config = dict(
    n_layer=14,
    d_model=320,
    n_experts=32,
    experts_per_token=4,
    d_expert=48,
    d_shared_expert=0,
    activation='swiglu',
    moe_layers=[1, 2, 3, 4, 5, 6, 7, 8, 9, 10, 11, 12, 13],
    router_score='softmax',
    normalize_top_k=True,
    routed_scale=1.0,
    balance_loss=0.00474,
    balance_bias=False,
    router_cosine_scale=14.0,
    init_std_router=0.02,
    lr_router=0.000438,
    vocab_size=16384,
    norm='rmsnorm',
    norm_eps=1e-06,
    tie_embeddings=False,
    optimizer='muon',
    lr=0.0077,
    beta1=0.93,
    grad_clip=1.0,
    batch_tokens=32768,
    seq_len=512,
    train_tokens=269400000,
    steps=8222,
    dataset='wikipedia_en',
)
Below are experts of layer 9 (counted from 0) of a mixture-of-experts language model. Rows are named router (the router's row for the expert), gate (a neuron's input weights, with its number), up (a neuron's input weights, with its number) and show model dimensions 80-159. Each number is 200 + 30 x the weight over its row's rms, rounded and kept within 0 to 999.
Before each expert's rows: "gets" lists some tokens that make up at least twice as much of what it gets as of all text; "comes after" lists some tokens at least twice as common just before its tokens as in all text. This comes from a sample of Wikipedia text that the model never trained on. Tokens count by the router's weight.

# expert 22
gets: " ", "|", " life", " —", " Team", " born"
comes after: " |", "\n", "|", "==", ".", " was"
router,141,204,205,203,198,196,276,212,227,169,214,153,214,199,176,173,222,202,223,209,150,180,189,188,165,165,200,205,210,182,211,153,169,168,233,242,223,175,222,200,239,205,228,191,208,184,230,227,263,210,219,243,219,185,143,225,207,167,201,205,156,207,249,163,164,237,190,197,203,250,238,221,190,146,177,260,250,224,201,223
gate0,241,174,180,218,163,172,216,176,240,247,198,217,246,215,242,227,137,210,178,202,132,224,169,196,242,220,247,190,204,228,196,216,197,189,137,232,216,184,217,187,213,207,215,192,198,186,202,222,165,226,245,214,253,274,152,167,229,224,215,210,185,206,237,155,194,194,188,240,196,185,208,145,231,209,148,192,180,192,227,214
up0,203,247,196,250,171,224,193,244,224,203,168,218,184,170,118,194,229,158,170,212,176,191,215,179,219,200,210,211,193,245,205,180,235,221,241,191,182,216,209,178,248,188,191,230,131,214,182,189,208,189,217,207,195,201,219,188,228,177,236,189,205,202,116,179,210,182,216,181,189,245,228,188,189,205,194,210,233,220,222,195

# expert 26
gets: "0", "2", "p", "c", "ag", "ac"
comes after: "2", " ", "0", "–", " \"", " S"
router,197,199,215,196,212,182,231,230,183,203,157,173,207,201,143,208,192,163,161,165,223,172,167,275,203,192,195,216,175,153,206,195,224,168,174,233,164,221,213,247,210,160,223,218,146,206,203,225,235,169,203,215,194,193,198,210,214,232,232,144,190,189,111,181,207,173,217,144,210,242,203,252,230,177,195,193,200,179,195,184
gate0,235,233,212,219,175,182,241,179,196,177,167,217,193,188,203,203,201,190,198,225,236,188,251,216,220,212,182,192,197,221,201,195,191,272,262,213,189,226,198,232,253,198,248,245,196,229,174,205,217,212,241,181,132,214,175,193,231,133,218,241,178,193,220,189,152,242,203,164,208,182,196,181,157,249,239,187,209,217,187,159
up0,167,248,231,191,172,195,163,164,166,203,214,216,218,193,216,231,264,229,173,148,180,223,168,211,255,206,221,186,197,250,188,214,230,194,216,212,191,191,194,184,183,136,219,204,220,225,221,174,146,173,151,229,230,152,201,239,264,204,226,189,158,163,197,260,202,157,240,145,227,148,227,230,250,242,215,226,185,157,193,203

# expert 19
gets: "-", " \"", "|", " -", " He", " ("
comes after: "\n", ".", " \"", ")", "==", ")."
router,181,162,210,188,151,209,207,211,227,166,205,209,193,196,226,175,186,239,223,219,198,151,185,204,202,227,147,228,185,163,180,216,218,154,188,238,235,201,183,218,198,163,208,199,163,168,251,226,188,298,209,187,174,178,188,174,171,201,203,209,198,209,168,199,196,250,206,234,201,204,185,171,214,138,192,192,202,237,185,249
gate0,180,157,209,230,204,182,204,230,166,205,208,158,201,179,141,233,191,218,193,153,193,248,195,226,174,197,203,245,224,221,243,210,191,227,181,172,157,243,185,248,236,198,211,249,163,222,180,228,174,206,174,169,181,226,192,217,228,212,182,277,164,194,238,183,184,223,237,190,182,195,217,170,174,192,173,181,153,178,172,208
up0,223,126,213,266,218,188,204,168,180,172,177,169,171,207,215,212,194,223,210,185,221,208,186,196,137,288,214,201,231,190,194,216,210,219,202,135,249,225,233,208,230,205,198,219,199,127,149,189,234,241,159,169,219,218,182,154,183,165,203,167,186,152,202,185,187,183,172,261,194,242,242,187,150,183,134,198,168,225,224,216

# expert 31
gets: ":", "°", " as", "′", " —", " named"
comes after: ",", " C", " T", " B", " L", " M"
router,202,212,194,205,176,205,170,180,213,213,200,177,172,258,180,205,205,198,220,220,234,203,216,121,208,177,181,154,199,166,220,246,226,205,244,152,163,197,142,200,209,227,204,213,157,154,176,262,132,232,195,153,199,179,154,204,200,212,270,210,234,215,235,263,174,194,218,187,176,270,165,178,140,229,225,230,181,169,145,182
gate0,226,219,241,207,183,199,218,178,237,190,203,228,174,168,260,239,151,124,201,200,235,184,194,205,179,214,204,156,156,192,183,205,218,199,199,188,190,190,173,173,208,178,224,239,235,198,220,159,240,205,220,150,196,201,218,188,223,236,193,180,193,243,256,278,195,159,205,202,226,183,159,225,132,146,201,164,208,147,187,243
up0,216,221,159,184,208,163,235,155,190,234,235,143,184,211,177,210,210,185,171,162,210,260,197,208,203,167,155,215,219,225,186,143,290,174,247,196,199,206,177,226,201,116,207,186,179,173,209,184,265,195,147,165,235,186,204,211,170,220,250,152,178,228,197,222,173,223,249,152,174,213,219,197,141,162,200,199,165,196,259,189

# expert 7
gets: "0", "6", ")", "5", "7", "8"
comes after: "0", "5", "6", "8", "4", "3"
router,164,227,230,240,196,164,114,211,211,170,191,221,212,169,251,227,268,164,204,176,219,179,246,202,208,228,194,195,214,238,199,182,176,153,258,225,163,228,197,172,193,200,222,254,186,158,215,174,158,239,175,205,166,230,215,225,177,163,168,152,250,209,246,185,198,149,221,201,179,185,205,193,96,180,209,234,208,174,241,239
gate0,181,224,173,198,176,175,201,221,178,215,158,181,219,236,210,221,143,176,218,214,192,196,213,195,191,204,204,199,160,196,201,222,176,208,189,242,201,195,170,205,234,187,212,243,193,249,183,246,211,215,151,207,161,227,179,151,256,175,155,177,175,156,206,210,189,235,189,219,213,205,165,162,206,216,151,188,158,239,160,208
up0,226,157,244,191,221,286,184,182,216,231,181,160,261,242,221,202,212,224,146,165,207,226,235,173,225,232,246,219,249,254,261,271,183,197,197,176,233,190,193,146,201,240,171,211,241,211,200,239,205,237,250,159,250,203,216,122,213,213,199,208,234,181,197,184,242,222,240,228,175,174,178,237,226,226,161,230,198,168,215,245

# expert 24
gets: "\n", "==", ".", "===", " ==", " ==="
comes after: "\n", " |", ".", ")", "==", "==="
router,172,208,197,194,200,193,202,202,227,217,196,264,206,223,206,185,229,184,239,221,223,203,193,174,139,201,250,179,213,192,204,218,210,185,201,246,234,190,223,240,197,144,215,174,231,203,226,225,253,275,224,168,185,147,219,233,217,192,205,208,225,221,155,144,208,231,182,179,213,222,174,156,213,174,239,161,212,205,200,190
gate0,193,147,203,145,147,161,205,214,275,188,222,162,242,232,199,217,173,156,164,255,235,226,196,183,151,211,157,156,179,223,199,200,210,259,182,148,201,157,182,161,186,170,242,199,210,217,257,197,216,211,259,234,177,210,176,190,197,189,251,197,170,216,219,201,216,215,165,194,197,279,213,198,189,201,179,229,244,217,197,219
up0,236,185,194,179,211,179,232,177,181,181,177,222,145,193,231,172,187,194,185,199,192,188,182,154,218,180,238,181,200,189,229,195,207,171,195,224,221,203,215,160,168,160,213,153,205,210,227,172,189,240,158,168,224,209,201,246,189,192,211,189,191,205,216,192,180,199,178,196,230,209,220,179,198,257,223,226,181,217,140,197

# expert 11
gets: "9", "8", "7", "5", "6", "4"
comes after: "1", "9", "0", " ", "2", "8"
router,244,229,151,224,178,216,167,269,239,191,186,230,223,200,191,179,239,228,230,203,170,238,175,212,210,232,221,168,195,235,226,204,144,143,258,195,180,225,245,179,153,215,262,225,173,232,240,198,235,171,196,210,242,232,193,115,203,271,114,192,270,205,231,210,213,196,269,187,193,219,219,179,225,182,217,230,232,228,216,201
gate0,139,170,210,154,197,200,188,243,228,190,180,188,154,250,227,226,172,196,162,231,181,180,159,166,180,174,212,210,201,218,182,206,151,196,180,253,214,240,213,176,239,205,173,173,204,201,228,253,231,206,220,154,155,189,160,226,203,232,175,198,179,218,244,191,149,145,204,245,189,233,190,190,162,239,167,184,207,174,216,245
up0,258,187,205,220,172,237,217,208,230,183,277,216,226,186,234,153,201,201,230,209,220,186,220,234,159,209,161,185,215,223,184,224,165,223,168,171,221,171,254,234,198,190,165,158,187,230,251,179,248,197,171,202,217,184,214,223,205,118,193,198,201,236,165,165,148,256,195,219,215,199,252,215,221,180,212,190,177,199,203,220

# expert 3
gets: "-", " (", "|", "=", "–", " List"
comes after: "\n", " |", "|", "-", " (", ":"
router,253,171,173,190,170,218,228,167,153,182,280,229,192,186,156,165,230,205,227,173,165,217,170,228,233,182,208,204,198,198,192,190,224,235,172,183,193,203,251,186,250,178,209,178,154,176,203,250,192,258,188,228,236,233,211,249,206,169,201,181,244,175,208,179,194,203,167,219,192,174,195,196,170,190,168,238,187,237,210,163
gate0,177,226,194,220,192,197,214,220,256,169,250,263,179,198,186,182,167,198,198,235,237,186,190,179,196,240,228,189,176,206,210,174,221,228,162,165,148,167,211,201,207,165,171,181,208,170,163,181,197,179,201,145,145,142,198,178,174,128,212,183,203,164,186,178,212,215,241,258,230,210,186,167,98,221,167,240,160,207,184,214
up0,175,241,183,167,161,133,146,126,252,208,163,220,197,209,204,184,224,205,230,195,197,195,241,145,161,237,209,194,206,171,212,175,238,194,218,228,197,147,243,178,152,218,176,206,213,233,207,168,185,133,222,249,204,202,154,184,177,196,195,219,203,206,231,228,196,220,193,255,175,205,175,197,186,214,163,233,173,185,170,236

# expert 8
gets: " ", " a", "2", "1", "3", "4"
comes after: " |", " ", " (", ":", ";", "|"
router,172,182,234,234,187,212,240,227,217,198,220,196,165,218,144,164,138,186,225,189,214,185,172,173,226,172,216,240,195,222,218,177,165,197,173,166,257,172,187,234,149,238,200,227,220,182,223,198,163,295,186,185,196,265,163,132,189,242,197,171,238,218,223,149,217,204,228,227,244,222,216,173,188,225,244,213,190,173,169,227
gate0,148,159,149,175,201,205,182,229,210,193,255,191,235,165,167,189,211,232,182,161,169,158,123,176,167,192,195,177,185,171,234,178,134,191,232,149,256,193,193,180,175,180,186,136,201,203,230,243,179,204,213,191,218,186,203,192,169,200,178,188,226,204,233,201,253,193,207,195,173,214,184,193,180,142,187,237,188,229,145,175
up0,284,210,181,205,219,177,196,212,222,253,234,179,208,213,204,211,143,202,177,202,239,201,209,247,209,211,208,247,192,167,183,224,173,197,191,167,213,237,180,204,193,210,224,180,216,121,228,233,202,219,249,219,169,279,213,207,168,221,232,180,188,223,128,181,165,196,237,167,242,233,190,230,192,188,166,143,200,221,207,188

# expert 6
gets: "|", " New", " C", "z", " United", " York"
comes after: "\n", " F", " D", " and", " G", "|"
router,177,230,221,236,202,187,202,223,235,207,184,233,219,229,163,257,171,182,166,191,178,177,178,200,219,220,224,197,222,169,216,227,183,191,165,218,182,187,188,184,223,175,143,190,199,266,166,249,267,229,186,237,218,208,176,214,229,179,161,192,199,292,191,247,241,219,244,180,199,156,190,243,229,208,207,187,220,220,193,175
gate0,234,186,163,226,185,217,233,171,187,186,204,187,252,215,167,222,227,192,230,184,160,206,180,268,218,190,226,237,196,187,246,167,211,213,171,141,241,180,204,195,196,246,186,180,216,213,159,222,164,198,160,183,192,193,123,232,182,232,232,210,170,176,199,180,204,160,167,248,223,166,203,232,154,176,220,160,204,163,164,215
up0,168,181,209,211,167,199,225,188,165,229,211,232,207,183,158,188,206,218,190,162,178,181,174,193,259,194,211,202,192,220,210,172,191,175,155,159,178,213,203,218,161,210,192,179,182,258,189,223,171,253,200,194,193,199,229,249,211,238,189,184,161,231,213,215,234,193,256,228,208,213,264,179,270,203,225,243,144,227,162,227

# expert 28
gets: "1", "'", "2", "’", "v", " G"
comes after: " ", "–", " (", "-", " Al", " N"
router,240,172,240,173,216,191,175,167,217,224,241,213,189,216,216,156,181,168,179,192,181,234,180,178,325,202,217,200,203,265,167,193,195,232,199,198,219,212,209,170,190,180,181,226,236,171,219,179,167,195,204,193,171,197,223,190,217,225,172,195,200,193,215,180,159,249,184,165,260,206,191,229,239,225,206,188,193,211,186,186
gate0,186,183,203,201,184,200,232,176,194,179,187,233,144,159,190,222,197,186,176,238,197,157,183,222,187,209,204,198,221,170,210,246,191,193,193,172,185,160,181,208,205,201,217,182,191,239,180,188,196,268,190,172,159,217,139,199,186,206,163,214,142,193,228,238,226,159,170,178,217,174,205,223,249,169,178,239,177,185,203,167
up0,217,178,160,188,209,162,208,189,175,207,220,222,229,224,182,162,172,163,217,248,209,216,211,196,289,225,193,255,218,237,156,229,214,222,228,215,221,200,144,175,185,171,161,202,188,181,200,181,231,203,151,171,232,208,239,207,211,182,217,166,186,161,222,173,218,157,199,196,232,270,260,154,188,143,254,182,145,198,225,223